{
  "n_layer": 8,
  "balance_loss": 0.000558,
  "groups_per_token": 1,
  "tie_embeddings": true
}
Below are experts of layer 2 (counted from 0) of a mixture-of-experts language model. Rows are named router (the router's row for the expert), down (a neuron's output weights, with its number) and show model dimensions 0-191. Each number is 128 + 32 x the weight over its row's rms, rounded and kept within 0 to 255. Numbers have three digits each.
Before each expert's rows: a language model's description of what the expert responds to. This comes from a sample of Wikipedia text that the model never trained on.

# expert 62
Past-tense verbs, participles and -ed/-ing endings in narrative prose, such as died, began, founded, known, spanning.
router:164090099105114115164093114171084155165123190130066136158084151094162136147127138137163176131103100151102102152124094187129114102132099112153084161076112114123124154060105143102073108043155124109160133087155196134102111118158157185094130095144138105094168090071164084114157109119171165168105058135096096171155124108128177080141073141102110080186092160111101111126087090141143149182085155134126115096156199160129166133103152139185116114153166118077117142103145132160115150117133128122105119089092133178133116089134136100104079129104123085129103104134065154183104163152112099222
down0:161102080142205182178119109102135085122143072177087179154137196154157150074132112142115120104115120117112137153174099102101115102131171141093127146124089156135109114135126156118154132175137138139122191139165136118192134122138100115133153160183159141145082115126143141124166098114087081134114153168109137132086163156090125207102156061135154131078196216088136080166171113073097083114161157089143199140139048139095113160119110123152150070159190108100163134104103146148143163094169154168121123177093167120161088186144145124128129131135112177154127106124098081177155100116092106142
down1:127202131098151145185177115080161064112121143120121105127117112147112148099158128093145158119166125150145143162140111172172199135135073065154106200100098145120149121162108127130129120101131090125181089118212146123081087142066156088179119175122103121096135116100110101160155137152151137122126112117097128143107121144223143122145153114157146118156111178111108150120197142080126115070170153125113139114143092148156082142145077125072071143148150092135182154187075126131066146069150141123182138080047140181166120141159143141170100071163133117115129115145155152110082160081104121169
down2:104168119163173150148119122149138147105050145114157134161166135161118110187143154128093085134132125120150163070087118105157184076115080143191108194146164148120115111145149172115117088167109158159149164127131119146159143171132095052096162136153122154131108122118102144137104181136136052146100174157041094094127105100078123105114069079157102101101131140164136126135072139165106084075111096157124134207185169119119136125063087128181157109133132123157123116160136107095162133109054093102101129130095147158140168072103113163150162178064108144164099106099170152095172129087084131143
down3:120150097076168137104116102084102080191094119120105119116122160168146109127101137092113188236107096157127116134143118093138210111141081116110158115095062055146153116093097103134120188213102159119153077147096175141110174169056108177130076094123142096135118095094141122091134100112146125117045175128104111148041158115135170094172161106172122103159155157148134109129096137142102129114086087143129144138163159074103111150087081081165164129117154151127143118154125132110100084149132122125138112115104183160105104070087108083113125101116114109067118128129072136134114132171085122141
down4:089111158130167171100138129155103190110154136103153125142098143110092113132136135168191134132100092142119142135163115116072073178161133088137115058110114136143168146166195092123148096130125134124166063158146102118197120144098092160146156062083158140149103083128104095136204163185073097158091076139082135154120114148141186128102075192171118201109121096066136152107117073139083145069113142119181103147118139085138106119152094141169146132132125120129177110142176193107184169089145139154089115126112134166139135150134112100122138190157122138081126060139140089075180133091110155127
down5:069185162045118111178161183114082109168093101124131125118126130153137161144166127114135213152079063172135121145123171125155137113149136161153094137129099136080084155132114166176120137168126093143167111103118123189115170164093149113153143122131111135156106059070115120134157088140145107140118102123207093147154107135080081171121126135062212114118115147119089118106094084100171171137120059145094132176155145088158130134139117107185113125160150173128128152155140100139128053105170122148140186126107124227096151109087102106156150111125125123135121146084083180101200142112127115136
down6:103103083140125123132103133111129145164181117100113074110110131111120176107179092129125106127169162098104103159143112121140124097110154114122178114156141152125163081112145172158169108104164167115120086173112037143170138187128136134096068155124096079161105154112179156142114140138137128158144145163114195133117129135158099087148119143119129165172160080197160099130100147144007152142160114159127078118132146113195133217186128126159119119142137174124132122124108055129100079159102137141142101103066142079178160108149178188186126159110121186154166152194116147134133084143142154086
down7:114142126161073111116168152148202128120180156181140111126155128134088142078157147179147101125091147150163150074146212127142112109164065110164150126093148118099073123152200110093177110121162164051108149133080139045161090126152146143109111115081121178135149145109149203168113114135127147110132124124152133142152178133146162163085153156128190116162122135160103168157127078121167135219073151129123062145073090106135088100090095149138112103128107112141135095098155151165109181120178098125168149135189103083116114121171158161171126153106106151157128119136177097102139140117159191106
down8:071091089171097194167094107157107160149141085143164180142179109199105157142091143124098145150086162188136146146104084136120083143097075125135129144115141172105156119134145107122108110082152132121081102152124120084168164182086103162146149131158147142109093031179061117164138117146128149140092181137090133085147158075133130108180061165099075138153164128128154114149124081129080138137152158106110073167122085177132126126099107094131054158090089121084104106080151148120147145150156147077175124092191111151121116148161178115122099171128175126126078124135140136156093127138139154048
down9:123134134126229142142101172085156141119112135123134149140165126147148129152092151156105098141108128178080182115114105061130135140165124162154111136179081094177113118115208122127161144195105132093179156134145192154119164140091142193087121079135131110132131157175125088134194066098088125163103150081132077090119096132154078111116110168184114128141130159158111126122143158080112095099144103092140154115134151116135073075124140120145121094124141153175138147193138157135108140147131156127149114099092087172145113029184163109140147110132140145104088136080125219127082075109153083197
down10:063140043070183156155134133178131186147122037136132157115151100144129140160080151100138122189134122172146151123123128085136196152144113108138088115112139119090148089112136106097095102106122112130136145074191082191120144130121087129091067099177144131195136160243120105162184112137107110153134104134090146075182128160105153109114143167121159141161144168112124152111070127157148182108100135128147117069175160116216130103169134110108135191131139123149111085164156133113135099121167133172151101134138127130099130136117128099096157113162164135083125106068148166100132164079123180117
down11:145140065172127050109133118141167148065103029090073062133070089136093149090087129073120121062168115114129174127131158178181093125169169124080132118101161079102109094128127125067105131123147148069135137148118107173142032132134148143129121127125087108086129121061136120172091158093146164138152113185147164120192086120107132152090136164104165117153132178121154167107077114107196124139161122107127084107171166111168089104131118082106118088082160101152126124112130100158134072163127090156110115173132076158124101139103106126120154161126120123141150169078142166147140131093131161155
down12:070184097105179091178108164141142126179127180123114122082113103091106104142109118149148214119107121153095131079065061127138076156124084136102095075133134132115122168166145122158149116128164077153158090107154136153134175107151062102100107226085151116108122119152148142152119161112077140059145155150177111132108150107148127064108171104132132147133153106155113120133100159115089152076154182110137089115146181126101142108091143087142088113171134173152115167114177119136095136061118114162149111105080200117168151124079122157159109076118118189127180124115106118162151139092146040145
down13:102132162171069074116136157127116183108107131144157168087096119121082070133088138179145079059131141089194109112128171142066219098161104159138106142166140144126145170066127148125127121136152103128143107088104177132094141053199113136159123148143124138116114161113153102081103078147114156110141084133124126099135117073068116168103159119167171110140094110145161143117171179052161106183165130060134091104084128110119095112148190085111117117092086225100168046127101152122118116142149101158113141112152176085073138118150139111139141140126133090123114148165133143128130124174135118119
down14:144159100058199096122138203156142115132129109142066139193115160135146134121147086114133134124145134106133121111055118155118095110152147128097168100167175123144098162131139123150131171106152120201125124190121163133156135106152154072090126134111134110113195147119134162116178110132171150089161130131168108069171095101111117124159170125158162078182124145127126150159121075078080115119110134077139164170144100091136134103114136114104121095053122117051108145137194102150154030137124120120108061056151133169163158161098160117077142092131080074158150106040104107119138142144141153147
down15:112122141123126129104166077140167114108173089179183154130123144152093195060106106130068124116203145081200065131080165119106126079099130142110144160117122116140127148111134106102149125139168063098162134178126122058134091131150176105069140106056123156121150120154118127127067146163155122124087143068158137068189161083131137187142068141201115112077167097104097166129103118123142171142134108157121088113116149117072129106105120083121142110134062113090116137158137115102147139115158159131130124120180119031151150114121125139152137107110093113158149111184163110120113073106141183065
down16:064116136122130142129099182112141134086137181104110136183130129076137113128094164086148162079084187143099097099131119049137138106167118164159198157145151072139149117093084163138089096118107146208109168153157160125156138117164062117102192109114134118163173132143102158175079121126124140157134087124132125139145135102107125085129122150140142132115136163149135161121114170117149192048101108116060123114146208133146144137141127085137139117194132117105090119087147052086122157087124078087123158121085123129118156143098214124138123087087107100073162158149148136125173072071147123062
down17:067144094182135104121138122154125142138147122102108144111149144153129099112102142130105088181177058143139106140187121125120127107110145147090043133197141135106132108104116087110164065116113141128127090144111117078127162099162153127069079144110091117122157166092137130152163113126097163145167141132142105096193164136125132113168158117159134130133172194178145232135109143130114150092177111084130106125089166151166106092145121091145144124169122167138190187130181172195151092162079103166168111066109071180115133095159141188106156117163143130087101085114106130148097118111193198176
down18:085160107121168117181137133139125173197093133119084142142186108114227154112145111118122045105080121146129137095130144149112137134084102147118145147167132136125123136161108141125152128108148121166094168111080168117127133117123125089117099069105070158162084124124196109101149129118167194115105157112103121132114202160088117152091118082133166123112166138086097116131150151144101107236112118140106069151129126135164108071116126143163098086154150164108164097155100131119098102109136052114181105144188111133121201183153045139181060076174088153137143110123125163103116100145115150137
down19:164115160123145147083105178107161122124110112086200088117140143074081147099118117101178024128117159093136086120132129135085121158139123145022120092110108132108080153126139117077093135158111114115091161156107074168081139131147132107085157148130104129086122170111085069119123132131148118148088104122142109060138168113057112167119122147099096159082091115122101158181047112142167118124163119116125099152120116140218075160098150099150117152176115103146164170142121147064116194178128133136109081107132165108163178133094165115120132132140073180134128164157149103056150162126123128161
down20:157183111071115133217144110166098136169049112156141185132142113133119075071136116184167170190112071137172110115123117178071120108129100125099034153129106153086087088103113099116056153144151136142112166072169152129146136107122147143120106107068162158164132145103081114094143164129137122119163108150123138145188152138102145102153067118167090133140133178129088203163132118104169140186107089137134131145197120118130103082096141156166164116076059124101136147116151176126123098157137070110137120099141129139128099158123083116090090056115135132110088172138140138154112104154161151161
down21:141142132197139066118070078134155128158098098043185125146127139094141128137172107176108149103163150113121148154113151106113056169114148153125137127117076132135130162144147066141131125142152167126077146139129088107130129153115163138157085115194105219146186117117148133173107142123127162208145140142152137121130080105105068170112129116132115101130100135152123108186121171099183128090126142139090161123189152105106141112125138135105166100082087060112119099095154087115076109125135142118121146117132120093157121144216131172134128140121125134113205209089152125085106119125057155027
down22:067075160093102095086086159108111090189063107151186131155170100186091098140050156142148124142081089133113140162132123064142172150128110171116094135098145108170100070134099147106110198161147143151156145133071189129092144103154095113143085065131113108151129125166095088103188116116101113206127147073119077104083125144113147063115102121122091130111188132139108073115104112092129144131082107095170142163111132135107167139135110140132049132131135091134115118142127156189092156139150108123123098087162164129165157127169151149109194160189108176117127148170137138166118156155067125124
down23:114094118121110111133107190104143125103115164065157055101148101138154106105117161197117139174055090091080100151114124134115126158172143149156109145147178103173093113144188186146146169136122155138144144187092147086152134148172134135129200176104071108147201160111099075110209117155127071136147143154155167082173082124089143184143183134119152115132121142139178098120156121147149113078155125160115112122201144121175138160081108125149087142159092116078154109153089134143080126121127165139139117141136122133128120101096099128123095149119188169081091100143138131020098159150163103112
down24:119123089108183173131106110100090184182146131139131133084171109176135127143159114141094178134103147165080165133118172109147102106093137121082154153112129123175158098027111126137205112127117134138125103163146157163120143189116099177168164129090099101160090120196161150106067089151103127194094084129063105122133132126054090152124084176194103123200155140183109089106124153107132167157139133116158157109125136132179133117151163156118126151073079124096157127112093096133168092097119086101192117103140166166040128174092111090144179119167124137133117140120149128169125130141157117166
down25:129199135175153125141109126093188141143115141127127124096113164152124197166118162076151127088114124079091114166158083104132124162133180100129130146144095149083155161148159121130209105140091132155170073110132101197144125186145167080098145104166137082126134087131087069158171083080100144154150093108117140167098153152177132088131209135070182115152120138067089101118162077126125149146116145030146184136093145113091133106140166108071141165124137052179069161123143132120092141073140141129126095127127135166141099146154088078143131135151097115128055113134092121126109138104093098122
down26:187167148144170183116131084123103141182120068141116147097127108107098165150144139086179142167127156101149136109068195094152123121184083100130127116135077130122148135114144112131134129150097109122084146152125121095100148153101167051092070144130161145173155089148145126178126138124139202124120148125161132130165136140115186141117134073184176147142126115103122117141102135102169126164140142097096148105049067089124142085136100188060177102124136083170064175136147126084121117101120088145127121101223112147110093149120153188094186084097129106088164209113159161166187118113143136133
down27:091180156132158048119135121122163140077126121148127110058129127114085138131138105135143134126173130123176159165126118136115170162156140169210099086160145137162169180097118140123133124146148097177102117096133102132161124120108092074173128156126104148152138093200125137130146133106142102055116082063159087115136178168155143089137077110096083145119088124105136150139104107145176099061128159113061084137116094143124137161032131120159163133111091156160133192178124122143117057124083158178167146153091093180157162098110147137195066153135152131107140083180153145109110115116134084190
down28:114229150121097126148098102122132164127143132186129134187112108118081112167121077167174084084125162119106134135149052141111141058112129121102110117112162181122083109120134165153116166084126111167155131074087136152129083130127065129157165134124201136111115145088111128129134147082142121116138145156102174063137168174140140089033110115043105137107091101145070155119099156151134129071116070094160127095141116180181122154119109079134059102125156142192124110069131098135175149070158138153117169127138140114174135125127099164142092131147175121141083149182140131099076124122176138118
down29:122139070208158133099152073143177169166162103147104108116179157148173086126111119164119139183106165107127127133108126091085084095126087149104171103176130100155104159172101144101107096136096184177179151124080136161139121109085151089023085124077166111122095151129142161166125139154102115165139073115063148069151106167169165086162060096106124142130156161136097119142103161106041088126111136084213116113124133133101154154147086162107148154161123153143150184140143104154129146117091112123114160101103174133126129143137129188132182096100161163126113148100174167127154151088166142151
down30:107178109144177098100123090106146157166119141149136137221149119101205105176107153072125149175108113152113161085117081117197190094074118202089107140111125084133131145085093136123110099101177089154186089104090143154127126092146140119149134119185129091103113112142112104128146113153135075129114137070122118177113192124100163130101119141101148149088129192162111154119184162145088151076120082103121090137128184116096063116107108119123132159189181143131131121122110114163113128098089086111102092079125130161176129103126157088133136158096110157112056084068102189101150141173096073126
down31:178131131125152138060152146072115143136109082194137150129140107105142174163148162133116076145117091129120092057171055108112113152168127170182087085124166169132067175124072122125130168094133142135184181102131154117107117110099149145137115065120083080156100131093154102109073116103099055172106090111121100138172128113140078125144076103118133125089125116165123109129134091178158103112192112135099187109078100138121089113122168149079156121161182097146119142145120114137159110148137174170167122109173118162111112204136145136113143151098086158190062203089058126143125099116142107119
down32:135114102124188180120133142141110158109195134124115096096174146148169175116122117109176188131126126170130131140149151086088107154210132136145122101131069123170131125139120109149134093132093184131100078127124115102142158167107159123170152084140198083088078118091136132125173069159129101138108172117150145161111104152138166120197140115109124109193168130061151085129124108115098054086140110069111160120208116106092145115122099156085067147166168081152130099124146092157082155124129173090138135093103110176163122093035130067087144116106171159083142107101125173200127133117128132116
down33:107128111152127093089123114107103108151184150145096153096153094114106099095133164106149116133102115160043119103155110121109101176124044198104120112146181108122103163138121115122091126125053080145160123147116109097154131096115085139175093117141094160129106085122091126144107097118119129084133157141073182075120157132145150228137132141106150158151121064097152085170160099158173135156159138146100122166174124094112165128157181168151104106096146193131178105160073140154100177155162140123200107045156110191136209135119119107104117171152092148155094157089091170148148138127167168125
down34:126176147149111113097119151171103144182179156147119137108124151098101128148125175155157108144129179147167068104092122137133153092192129217112140155079210168113086105128159142205113105020151135141187131157104137143128125101098125190093097128132120065090119109152069151124143131141185118098064175134086148141116124129187162122095106095165110148097113082122116109081148143065158138090160096113186105123112127145132124133068156160122150146122152082118122121185140149137152078119121076121117118109059115094176185110122145155153122128171105151146207109186112110102093128116155126128